From a checkpoint of a small mixture-of-experts model trained on Wikipedia: 11 layers, vocabulary 4096.
Below are experts of layer 4 (counted from 0) of a mixture-of-experts language model. Rows are named gate (a neuron's input weights, with its number), up (a neuron's input weights, with its number), down (a neuron's output weights, with its number) and show model dimensions 48-95. Each number is 128 + 24 x the weight over its row's rms, rounded and kept within 0 to 255.
Before each expert's rows: "gets" lists some tokens that make up at least twice as much of what it gets as of all text. This comes from a sample of Wikipedia text that the model never trained on. Tokens count by the router's weight.

# expert 11
gets: "\n", "==", "===", ")", " ==", "="
gate0 [110 116 135 125 115 130 119  58 138 132  88 130 139 180 107 146 122 117 141 131 151 147 124 152 149 128 132 163 103 134 141 178 130 128 184 127  88 102 117  72 119 117 140 110  99  86  84 125]
up0 [151 105 104 151 177 139  87 134  96  78 105 127  86 127 127 139 122 116 103 114 116 125 120 110 137 149 132 136 113 116 105  63 144 130 116 133 118 147 157 121  92 152  79 111 193 161 175 105]
down0 [158 115 104  76 144  90 107 115 149 131 147 161  87 152 123 151  92  70 145 121 135 136 134 110 123 179 103 123 130 175 137 140  75 112 152 148 154 111 101 119 153 130 118 118  80 111 110 124]
gate1 [ 90 158 145 184 139 109 106 136 109 144  97 132 106  83 133 126 121 124 158 142  87 170 134  97  58  98 143 135 110 158 132 141 162 142 114 121 156 118 124 127 145 124 132 146 125 123 127 151]
up1 [102 129  93 143 111 123 114 121 134 156 138 123  89 108 140 118 108 138 117 141  94 138 119 167 108 122  98 143 143 135  83 124 130 145  99 111 127 101  67 113 138 117 146 157 147 146 122 130]
down1 [187 133 148 108 154  99 122 143 147  77 110 157 170 118 177 117 123 107 112 150 127  72 141  98 133 166 123 125  78 133 133 152 116 111 136 117 107 122 145 128 103 149 145 171 129 184  64 160]
gate2 [ 99 191 134 179 148 116 111 181 148 120 140 164 134 172 133 120 132 131 162 122 118 111 102 121 125 164 129 140 181 139 142  89 142 184 116 128 107 146 164 136 126 145 154 164 132 115 133 145]
up2 [142  97 139 108 133 123 140 118 151 141 109 113 108 117 134 129 145  79 150 109 144 128 124  92 121 159 187 107 111 118  75 140 146 130 100 171 126 141 154 148 123 144 156 111 138 116 155 179]
down2 [162 159 124  90 134 136 119 148 161 132 148 129 133 116 117 138 117 136 135  88 128 149 139 143 111  93 154 152 105  95 113 154 136 109  82 166 101 137 122 136 124 165 121 115 127 114 136 146]

# expert 3
gets: ",", " (", " and", ".", " \"", " that"
gate0 [140 105 157  93 139 130 164 119 129 122 136 100  84 154 135 107 138  89 146 151 137 132 104 120 169 130 122 103 150 112 112 138 138 117 126 113 106 157 126 102  62 173  73 154 153 132 104 130]
up0 [111 140 138 108 101 134 109 136 162 128 161 116 116 132 124 115  95 106 131 104 128 126 126 144 112 123 133 149 158 111 123 162 142 139 128 125 152 134 149 128  92 134  96 128 127 146 109 129]
down0 [117 116 137 104 108 143 103 137  82 160 112 138 128 125 136 120 158 105 100 178 162 160 163 108 145 148 117 142 117 104 153  92 185 151 187  98 144 125 158 139 135  97 110 115 131 133 135 155]
gate1 [ 89  54 160 155 122 123 119  91 154 135 172 165 124  96 135 115 116 120 127 179 129 132 141 140  68 122 171 146 112 133 123 149 140 103 128 123 134 111 111 168 101  94 130 104 133 122 136 156]
up1 [107  99 125 140 122  98 170 142 116 158 114 115 109 115 114 180 109 135  87 104 144 139 121 129  91  75 129 106 133  80 173 144 121 129 165 132 159  72 106 102 127 120 162 119 124 160 110 144]
down1 [127 122 123  92 116 128 141 110 125 154 118  89 174 151  70  95 140 145 133 124 104 113 119 141  98 107 168 168 176 140 113  85 146 143 157 122 139 132 148  86 113 166 128 148 120 134 156  77]
gate2 [143 113 146 140 129 139 134 104 118 100 104 153  95 118 154 146 130  85 109 104 113 141 145 109 128 121 122  82 128 113 124 138 161 130 145 140 136 151 128 132 153 141  81 101  98 126 101 156]
up2 [106 102 124 170 110 128 105 144 105 127 141 154 131  99  88 166 151 140 144  73 141 143 121 121 156 128  85 123 175  84 100  93 160 131 154  56 119 154 127 127 132 105 131 102 141 126 144 141]
down2 [ 99 108 148  87 102 121 173 152 167 105 133 127 180 135 166 120 144 112 118 150 134 157 109 129 117 155 137  88 112 135 140 136  79 139 123 171 176 114 141 115 150 154 131 117  92 135 128 135]

# expert 0
gets: "a", "i", "an", "u", "s", "ar"
gate0 [120 118 114 118 112 118  98 156 118 147 143 127 166 163  88 157 153 113 131 101 123 150 126 135 162 160 128 129 101 152 128 135 112 136 101 129 110 157 125 129 139 170 133 115 127 138 148 144]
up0 [113 131  96 137  91 123 111 134 131 110 109  85 134 153 108 181 112 156  80 107 129 134 129 119 107 116 129 158 124 156 151 145  68 112 133  95  77 157 128 143 121 145 119 140 119 165 136 124]
down0 [157 138 109 118 117 137 128 113 138 103 121 158 138 159 117  96 124 138 132 195 133 113 124 118 118  92 124  88 152  87 154 162 128 115 117 110 136 140 144  85 134  90 125 108 100 116 118 141]
gate1 [106 117 107 123 133 141 141 106  99 176 133 119 136  84 120  97 155 103 144 108 123 100  90 120 147 148 101 137 135 124 133 107 138 143 126 122 149 105 165  86 131 103 130  75 124 111 104 181]
up1 [162 103 124 137 121 132  98 133 153 121 128 116 161 165 135 132 130 120 115 118 119  95 114 124 128 113 162 141 145 153  67 107 121 140  85  97 147 131 184 157 153 122 136 142 163  90 152 105]
down1 [101  95 112 128 159 156 118 127 159  92 146 109  82  99 104  86 172 124 167 135 165 133  90 125 133 116 122 140 177 104 114 131 100 122 158 154 139 128 117  98 159  93 140  99 117 108 115 157]
gate2 [155 135 146 152 152  90 145 115 106 117 102 139 107  99 158 149  91 128 154 126 138 116 154 150 151 131 170  96 162 145 152 152  97 137 111 112 160 145 143 118 108 121 115 118 124 134  71 113]
up2 [128 137 119 145 110 114 120 106 122 137 154 114 131 101 130 132 124 117 117 107 111 106 141 113 125 127 127 148 156 142 154 127 131 113  98 109 116  89 142 135 144 127 130 117 120 146 118 121]
down2 [ 83 155 156 162 134 196 163  99  94 135 127 124 148 109 149 155  87 122 114 122 124 109 114  97 119 150 117 131 124 126 166 109 109 100 126 134 134 161 118  91 148 165 104 176 117 155 108 134]

# expert 1
gets: " C", " T", " D", " B", " S", " H"
gate0 [107 136 128 155 144 109  74 132 158  91 177 121 134 142 100 117 181 136 162 113 169 109  98  99 129  80 165 159 147  84 159 120  95 136 156 135 115 138 129 135 137 114  63 126 132 106  99 118]
up0 [130 154  97 125 155 120 116 115 163 106  97 189 129 176 123 143 126 143 123 152 119 127 141 105 122 140 168 122 127 105 127 134  85 107 115 115 132 145 115 134 145  83 121 101 124 102 117 145]
down0 [104 115 101  99  90 179 144 144 112 142 106 160 156 150 128 139 155  98  90  92 116 120 147 127 133 118 107 108 128 139 111 159 143 146  83 113  83 125 151 130 150 132  97 124 198  88 136 111]
gate1 [123 144 190 118 139  98  76 132 121  84 157 160 149 143 129 102 134 153 116  96 149 106 121 126 155 129 126 106 127 134 130 130 126 128 137 145 106 128 115 104 119 165 156 120 138 104  56 105]
up1 [115  91 105 119 120 170 130 131 152 151 138 102 165 160 132 198 139 148 103 162 107 125 132 104 143 157 128 133  78  99 137 140 124 104 135 136 103 148 104 138 153  95 145 166 128 126 164 117]
down1 [ 84 140 129  95  97  81 151  76 155 128 156 160 137 125 156 121 135 159  99 106  70 110 108 145 113 144 135 160  94 150 138 145 110 148 129  93 145  94 125 145 175 107  96 142 137 114 158 126]
gate2 [ 99 139  87  95 140 117 182 153 102  94 155 111 136  97 124 151 130 111 144 160 132 175 158 160 144 143 109 110 139 162 142 141 135 142 126 132 132 141 151 142  77 105 144 127 116 117 151  94]
up2 [119 124  91 148 135 142  72 143 136  85 146  69 102  98 145 146 101 119 168 149 142 151 112 109 113 116 177  92 139 146 170 138 109 161 137 131 126 130 133 169 135 149 135  99 161 136 145 123]
down2 [129 129 160 106 161 110 133 150 142 145 157 139  99 130 126 157 143 154 135 128 127 112 159 119 182 118 152 190 124 127 123 126 126 121 141 148 139 169 107 116 146 111 142 140  73 113 134 182]

# expert 15
gets: " the", "-", "'s", " The", " a", "The"
gate0 [162 142  87  88 107 137 129 129 131 120 150 154  97 113 156 122 116 149 154 129 149 132 129 118 176 134  96 157 145 115 131 138 156 144 152 111 118 151 122 163 105 112 194 148  85 132 151 155]
up0 [ 86  87 158 119 102 137 116  97 158 124 132 116 100 142 138 113 145 121 123 110 107 129 164 160 129 118 161 168 122 134 117 167 126 127 157  89 100 140 126 101 102 162 120 148 110 117 151  90]
down0 [169 135 127 129 108 179 122 117 116 138 114 124 124 171 108 120 123  97 145 134 102 115 139  95 174 116 123 130  77 145 154 116 112 150 135 108 124 127  89 127 109 138 146 107 120  98 135  88]
gate1 [113 124 115 121  96 127 112 155 125 128 158 140 136 128 127 124 110 100  76 152 116 139 109 150 123 201 146 107 148 170 174 137 102 130  84 121 136 120 128 115 144 125 127 133 151 106 146 114]
up1 [120 100 124 141 164 141 132 131 100 156 112 146 134 133 101 141 117 183 144 159 140 113 115 150 137 115 153 150 120 136 176 106 106 138 136 136 124 120 124 118 134  94 157 148 147 120 131  97]
down1 [148  85 154 135 159 109  42 129  79 137 184 104 134 118  98 184 119 120 119 145 146 121 126 118 117 107 171 130 129 133 103 149 137 161 121 157 147 120 126  92 201 146 106 139 106 110 119 136]
gate2 [163 127 119 114 158 172 135 145 134 148 113 153 149 139  96 179  63 100 120 130 128 106 117  91 126 109  92 163 130 137 168 147 132 138 123 144 135 100 131 155 110 104 137 123 135 189 168 150]
up2 [145 126 101 128 136 164 125 137 131 129 147 147 125 116  96 159 105 106 119  94 112 124  97  97 125 120 115 147 146 138 191 145 152 168 104 156 140  85 115 114 136  88 137 144 110 184 153 144]
down2 [121 134 115 113 119 100 123 170 122 141  97 143 107 132 125 112 102  95  97 141 119 173 126 139 133 109 155 142 109 162 163 164 115 143 119 127  87 142 145 147 143  95 115 128 172 126  93 107]

# expert 9
gets: "\n", ".", " ", "–", " —", ")."
gate0 [ 87  87 123 116 144  98  97 143 178 143 150 114 124 113 135 131 116 127 113  92 134 135 125 151 124 111 105 111 143 144 131 104 113 121 137 149 144 143 123 133 105 137 116 127 118 153 177 193]
up0 [109  90 105 131  88 159 117 107 106 141 189 121  99 129 110 109 171 148 131 122 116 133  91 139 169 129 112 101  92 103 143 172 169  77 130 120 142  94 159 162 115 136 120 102 128 110 122 119]
down0 [114 125  97  77 126  74 111 142  92 132 123 141 139 121 160 126 125 178 116 167 147 107 138 117 135  89 112 131  98  99  85 166 112 131 156 104  97 110 113  91 129 133 140 127 123 115 115 126]
gate1 [138 142  93 105 115 110 160 104  95 103  88 143 138 110 139  95 179 105 137 127 157 138 101 127 149 141  98 143 103 116  59 106 143 146 147 167 147  87 133 174 117 108 132 125 117 117 131 117]
up1 [ 76 110 133 148 132 132  87 114 135 114 124 106 148 148 113 107  91 133 103 126  91 140 144 140 150 157 108 108 167 147 168 142 140 113 151 103 133 155 120 115 163 137 117 122 167 142  78 141]
down1 [154 109 154  98 101 124 138 138 118 118  72 123 107 131 116 126 122 113 119 155  76 114 141 118  92 151  83 124 122 143 137 136 142 106 151 122 146  67  98 114 122 131 144 161 148 152 168 110]
gate2 [154 146 148 141 119 103 144 112  80 131 156 126 139 142 128 137  96 115 124 117 129 154 142 135 126  63  59 120 191 120  98 131 118 123 134 142  91 108 167 116 120 149  95 115 125 110 166 154]
up2 [137 151 142 112 128 165  67  76 134 150 138 107 129 154 140 117 132 140 126 113 162 141 119 139 128 117 162 114  77 150 163 145 134 106 174  74 152 113 108 135 107 134 154 151 117 135 134 101]
down2 [131 106 113 116 116 118 163 111 146 138  88 131 170 136 130  96 114 155  91 106 120 120 114 151 146 148 155 107 127 152 112 107 109 151 149  86 161 144 133 132  92  78 167 142 142 125  98  54]

# expert 4
gets: "l", "r", "g", " L", "ol", "v"
gate0 [104 117 133 120 122 127 122 102 123 127 122 140 143 161 126 186 131 140  83 138 183 123 151 143 145  91 140 113 164 119 124 124  47  88 146 159 134 142 137  93 140 186 121 107 134 125 120 120]
up0 [155 127 135 150 178 142 136 156 123  95 163 101 107 125 124 106 130 103 181 116 127 130 134 147 118 143  99 141 135 137 129 134 151 130 158 118 120 163 101 139  94 108 173 138 125  83 127 116]
down0 [ 97 162 143 143 122 136 143 130 107 158 125 127 109 134 118 151  82 166 183 116 102 148 134 124 146 117 144 117 107  99 147 135 126 128 126 160 119 153 162  97 150 108 167 116  80 116 105 109]
gate1 [155 114  87 122 153 139 135 143 130 164 122 169 121 151 139 106 167 158 142 111 160 125  77 144 106 141 151 105 134 142 133 137 165 117  91 148 134 111 102 118 101 150 130 122 155  80 147 144]
up1 [163 143 117 148  86 145 158 149 118 137 135 133  95 120  91 140 114 107 139 117 140 133 135 150 141  87 108 148 140 131 110 132  99 146  92 185 136 122 133 155 122 118 133 123 176  79 152 124]
down1 [124 146 111 120 136 105 115 153 123  94 118 131  96 116  91 133 155 104 143  79 115 119 167 114 115 114 124 111  89 140 154 157  88 160 149  88 131 148 151 145 129 132 104 113 116 162 128 114]
gate2 [ 64 149 104 131 148 120 133 142 137 164 131 112  99 101 169 132 135 126 135 140 150 127 149 124 175 116  91 104 143 126  98 120 128 106 128 112 144 118 147 129 103 142 126 115  93 111 132 101]
up2 [126 146 130 135 129 164 115 128 116  94 125 113 133  63 104 120 111  98 121 155 127 139 137 145 137 132  86  96 176 130 121  94 108  77 137 145  86 148 131 108 134 113 138  58 114 154 152 120]
down2 [123 144 120 117 114 126 122 139 112  94 137 138 118 174 148 106 119 114  96 132 123 132 110 161 107 110 157 128 105 149  87 121 111  94 110 149 157 141 137 126 171 139 110 135 123 153 128  90]

# expert 6
gets: " 1", "1", " 2", "2", " 3", "6"
gate0 [121 152  97  99  99 128 175 122 132 148 120  98 116 120 128 159 167 108 125 162 122 117 100 131  75  96 134 148 107 103 147 105  88 102 127 120  83 154 134 115 123 126 148 128 148 141 126  87]
up0 [122 135 155 154 162 111 144 132 145 119 193  74 164 149 157 145 139 159 133  52 126 148 122  75 177 114 111 117 190 152 110 126 136 161 149 175 172 113 108 120  94 128 117 129 123 129 158  92]
down0 [137 110 161  94 114 145 101  89 134 134  95 184 111 127 111 100 145 186  82 148 135 120 167 102  91 131 131 133 129  83  92  68 144  91 131 113 140 131 134 154 181 149 102  92 127 166 135 150]
gate1 [129 134 147  92 136 132 143 124 141 140  36 121 118 170 129 143 170  95 146 115 134 130 119  95 146 115 131 101 140  92 122 123 124 113 149 154 111 161 156 111 150 111 124  88 153 108 100 121]
up1 [125 121 117 135 123 149 106 107 143 144 173 143  78 117 142 162 152 132 157 175 113 118 138 137 131 155 105 113 162 150 145 145  84 127 137 142 105 165 147  89 149 150 148 137 110 162  91 140]
down1 [110 133 160 132 138 135 121 129 105 144  94 122 104 104 143 134 135 126 144 132 114 112 110 119 130 115 133 147 121 158 132 192 131 121 112 156 145 156 157 142 128  49 137 170 144 148 110 126]
gate2 [111  92 153 136 163 154 124 107 126 124 177 112 151 146 129 178 156 110 142 145 111 117 175 135 156 120 144 152 102  89 161 127 139 134 142 183 156 166 167 121 100 106 121 143 139 132 202  94]
up2 [119 171 102 124 126 157  84 132 141 173 134 125 179 141 130 141 154 138 150 123  88 139 166 108 157  66 124 109 110 111 162 136 137 119 143 135 151 156 127 169 103 125 108 144 159 135 132  95]
down2 [149  85 160  96 128  83 124 147 116 113 153 137 162  99 129 129 132 131  88 103 132 116  84 115  77 112 126 125 157 132 115 140 110 150 162 141 135 143 121 103 137 118 107 140 115 151 126 119]

# expert 8
gets: ":", "h", "ing", ")", "s", "in"
gate0 [156 161 138 109 129 105  90 159 156 113 166 129 105 132 162 106 148 154 170 124 135 143 121  87 153 164 119  94 122 108 112 125 100 125 103 123 162 117 120 150 137 118 146 153 125 131 170 135]
up0 [132 134 122 126 119 138 105 150 104 135 128 124 197  83 111 151 139 144 124 145 114 132 111 147  85 127 119  92  99 169 143 152  95 147 140 105  97  86 125 116 111 164 132 128 104 138 116 140]
down0 [107 132 115 138 127  94 101 111 192 172 140 124  81 112 174 162 134 120 113  89 142 160 106 165 118 132 167 160 160 114 152 101 163 131 113 119 138 131 124 144 119  90  87 157  98 115 126 168]
gate1 [ 78 168 171  96 121  86 144 133 114 134 135 138  81  88 113  93 100 121 138 170 123 129 119 124 132 150 171 118 121 111 166 110  91 143 122 132 109 117 146 149 184 110 170 100 125 122 152 173]
up1 [131 147 128 110  72 129 138  47 195 116  89 178 121 147 103 151 159 130 144 159 138 127  87 139 100 111 140 111 132 105 139 128 104 154 139 149  76 141 139 133 111 103 156 117 159 133  89 160]
down1 [154 105 136 161 107 123 166 143 153 116 133  92 135 151 127 112 139 120 120  95 122 169 136 124 140 119  71 125 128 121 151 144  90 146 131 117 124 102 105 139 131 102 131 106 121  78 163 120]
gate2 [142 142 150 130  88 125 122 114 139  96 132 103  89 126 108 139 128 104 156 131  98 146 132 112 136 128 125  87 134 144 104  91 116  86 130 142 164 147 143 148 184 151 110 140 149 158  94 145]
up2 [106 108 101 100 125 131 136 151  98 148 113 160 141 127 106 164 147 168 142 146 144 124  80 131 171 132 162 132 132 124 124 168 125 159 140  97 115 157 129  71 127 115 137 133 140 150 167 120]
down2 [188 147  93 128 120 152 118  87 143 226 115 179 111 161 103  64 117 141 156 151 119 127 113 114 115 142 147 127 124 136 132 135 108 126 113 106  96 125 150  98 140 142 137 115 163 137 151 114]

# expert 5
gets: ",", " of", " in", " |", " to", " and"
gate0 [151 125 133 137  95 100 124 125 133 141 144 122 152 146 112 101 116 124 167 126 108 134 117 102 115 114 110  97 115 128 152 145 127 155 164 145 126 123 102 143  97 117  76 129  87 103 115 134]
up0 [167 127 145 109 117  95 104 149 101 163  95  46 129 148 141 125  82 120 155 140 125 107 126 104 111 134 135 148 115  94 142 118 139  83 159 123 121 112 123 152  88 135 120 102 102 136 131 118]
down0 [118  82 105 113 147  97 154 136  74 123 110 120 162 129 137 103 136  98 109 108 130 102 112 146 112 134 122 132 162 149 134 136 144 138 142  82  98 116 136 106 187 112 158 152 135 138 144 151]
gate1 [110 129 138 103 152 160 125 123 105 151 171 152  88 119 158 120 122 120 147  46 124 138 147 135 142 153 132 125 178 122 166 149 129 127 119 125 148 106 120 129 131  86 122 125 176 166 167 121]
up1 [115 126 148 118  95 151 100 123 129 130 136 126 108 165  78 119 171 131 122  92 142 123 126 139 133 140 128 153 138 127 163  98 114 170 140 146 147 151 135  99 127 134 131 138 142 139 172 124]
down1 [149 157 149 129 154 108 118 125 142 175 118 146 121 113 164 108  93 112 126 124 127 126 172 132  80 152 139 113 149 135 101 148 151  93 117 140 136 124 114 145  88 139  94 144 125 158  90 124]
gate2 [120 132 152 105 128 127  84  92 107 143 120 139  79 150 104 164 124 109 118 125 110 145 132 129 156  87 127 124 142 109 136 142 148 110 122 123 127 153 130 117 158 172 145 161 180 109  85 156]
up2 [ 80 121 100 138 125 119 134 124 145 138 127 137 128  89 152 144 181 126 162 110 123 117 132 163 160 146 158 153 136 118 190 143  97 123 143 127  87 175 119  66  88  87 165 141 158  82 112 104]
down2 [155 157 102 100 110 151 126 124 110 156  96 127  99 149 115 156 126 121 133 204 116 154  83 154 176 139 112  89 116 123 118 122 143 156 117 107 110 118 156  87 123 183 109 128 165 117 132 142]

# expert 10
gets: " a", " was", " the", " is", " be", " were"
gate0 [ 90 124 146 119 103 126 120 162 130  99 129 120 154 140  80 157 104 122 105  98 175 135 115 103 130 103 112  90 167  98 144 108 117 148 120 155 129 146 133 172  98 137 100 123 167 133 123 142]
up0 [ 96 127 135  87 149 125 162 120 161 130 158 123 150 141  63 135 170  67 119 140 110 126 104 101 108 155 124 120  94 112 114 118 139 114 155 126 154 120 169 112 179 128 172 108 150 128  99 104]
down0 [ 52 127 125 122 147 131 137 109 127 197 119 106 170 146 136 128 102 111 131 170 141 166  70 119 180 136 118 147 108  94 138 127 150 104 142 116 152 104 102 138 141 121 144 150 119 126  95  75]
gate1 [121 154 131 132 103 150 138 110 147  89 164 154 152  94 127 140 149  82 141 146 155 122 111 143  81 138 131 168 117 117 126 119 107 119 118 174 141 177 115  92 113 137 173 134 140 134 116  97]
up1 [ 91 187 111  88  97 112 133 163 163 138 117 114 129 120 116 142 107 113  88 119 133  98 159 100 172 139 145  76  71 162 137 100 121 128 169 144  91 104 134 173  99 106 104 135 121 114 116 145]
down1 [142 125 119 149 137 126  82 118 135 156 180 111 125  94 156 154 119 156  95 146  92 138 141 137  97 127 139 171 116 128 136 142 157  95  97 153 185 132  98 174  83 128 186 135 121 158 109 126]
gate2 [140 158 157 121 146 118  98 108  94 101 120 198  89 153 111 155 112 117 130 103 124 125 159 116 113 180 129 131  91 129 179 135 137 169 134 136 116 149 134 115  97 136 105 119 148  85 149  67]
up2 [147 123 139 124  31 134  80 127 125 137 134 173 145 133 114 171 102 141 107 108 104 130 129 106 115 127 137 142 112 174 109  92 106 139 170 159  94 146 120 109 152 166 139 117 139 145 119 144]
down2 [127 133 101 142 137 105 133 126 113 113 114 148 101 190 148 131 136 189 137 134 136 117 101 123 128  82 166 161 141 139 129 141 115 103 159 149 106 131 115 176 127 113 159 112 133 112 132 149]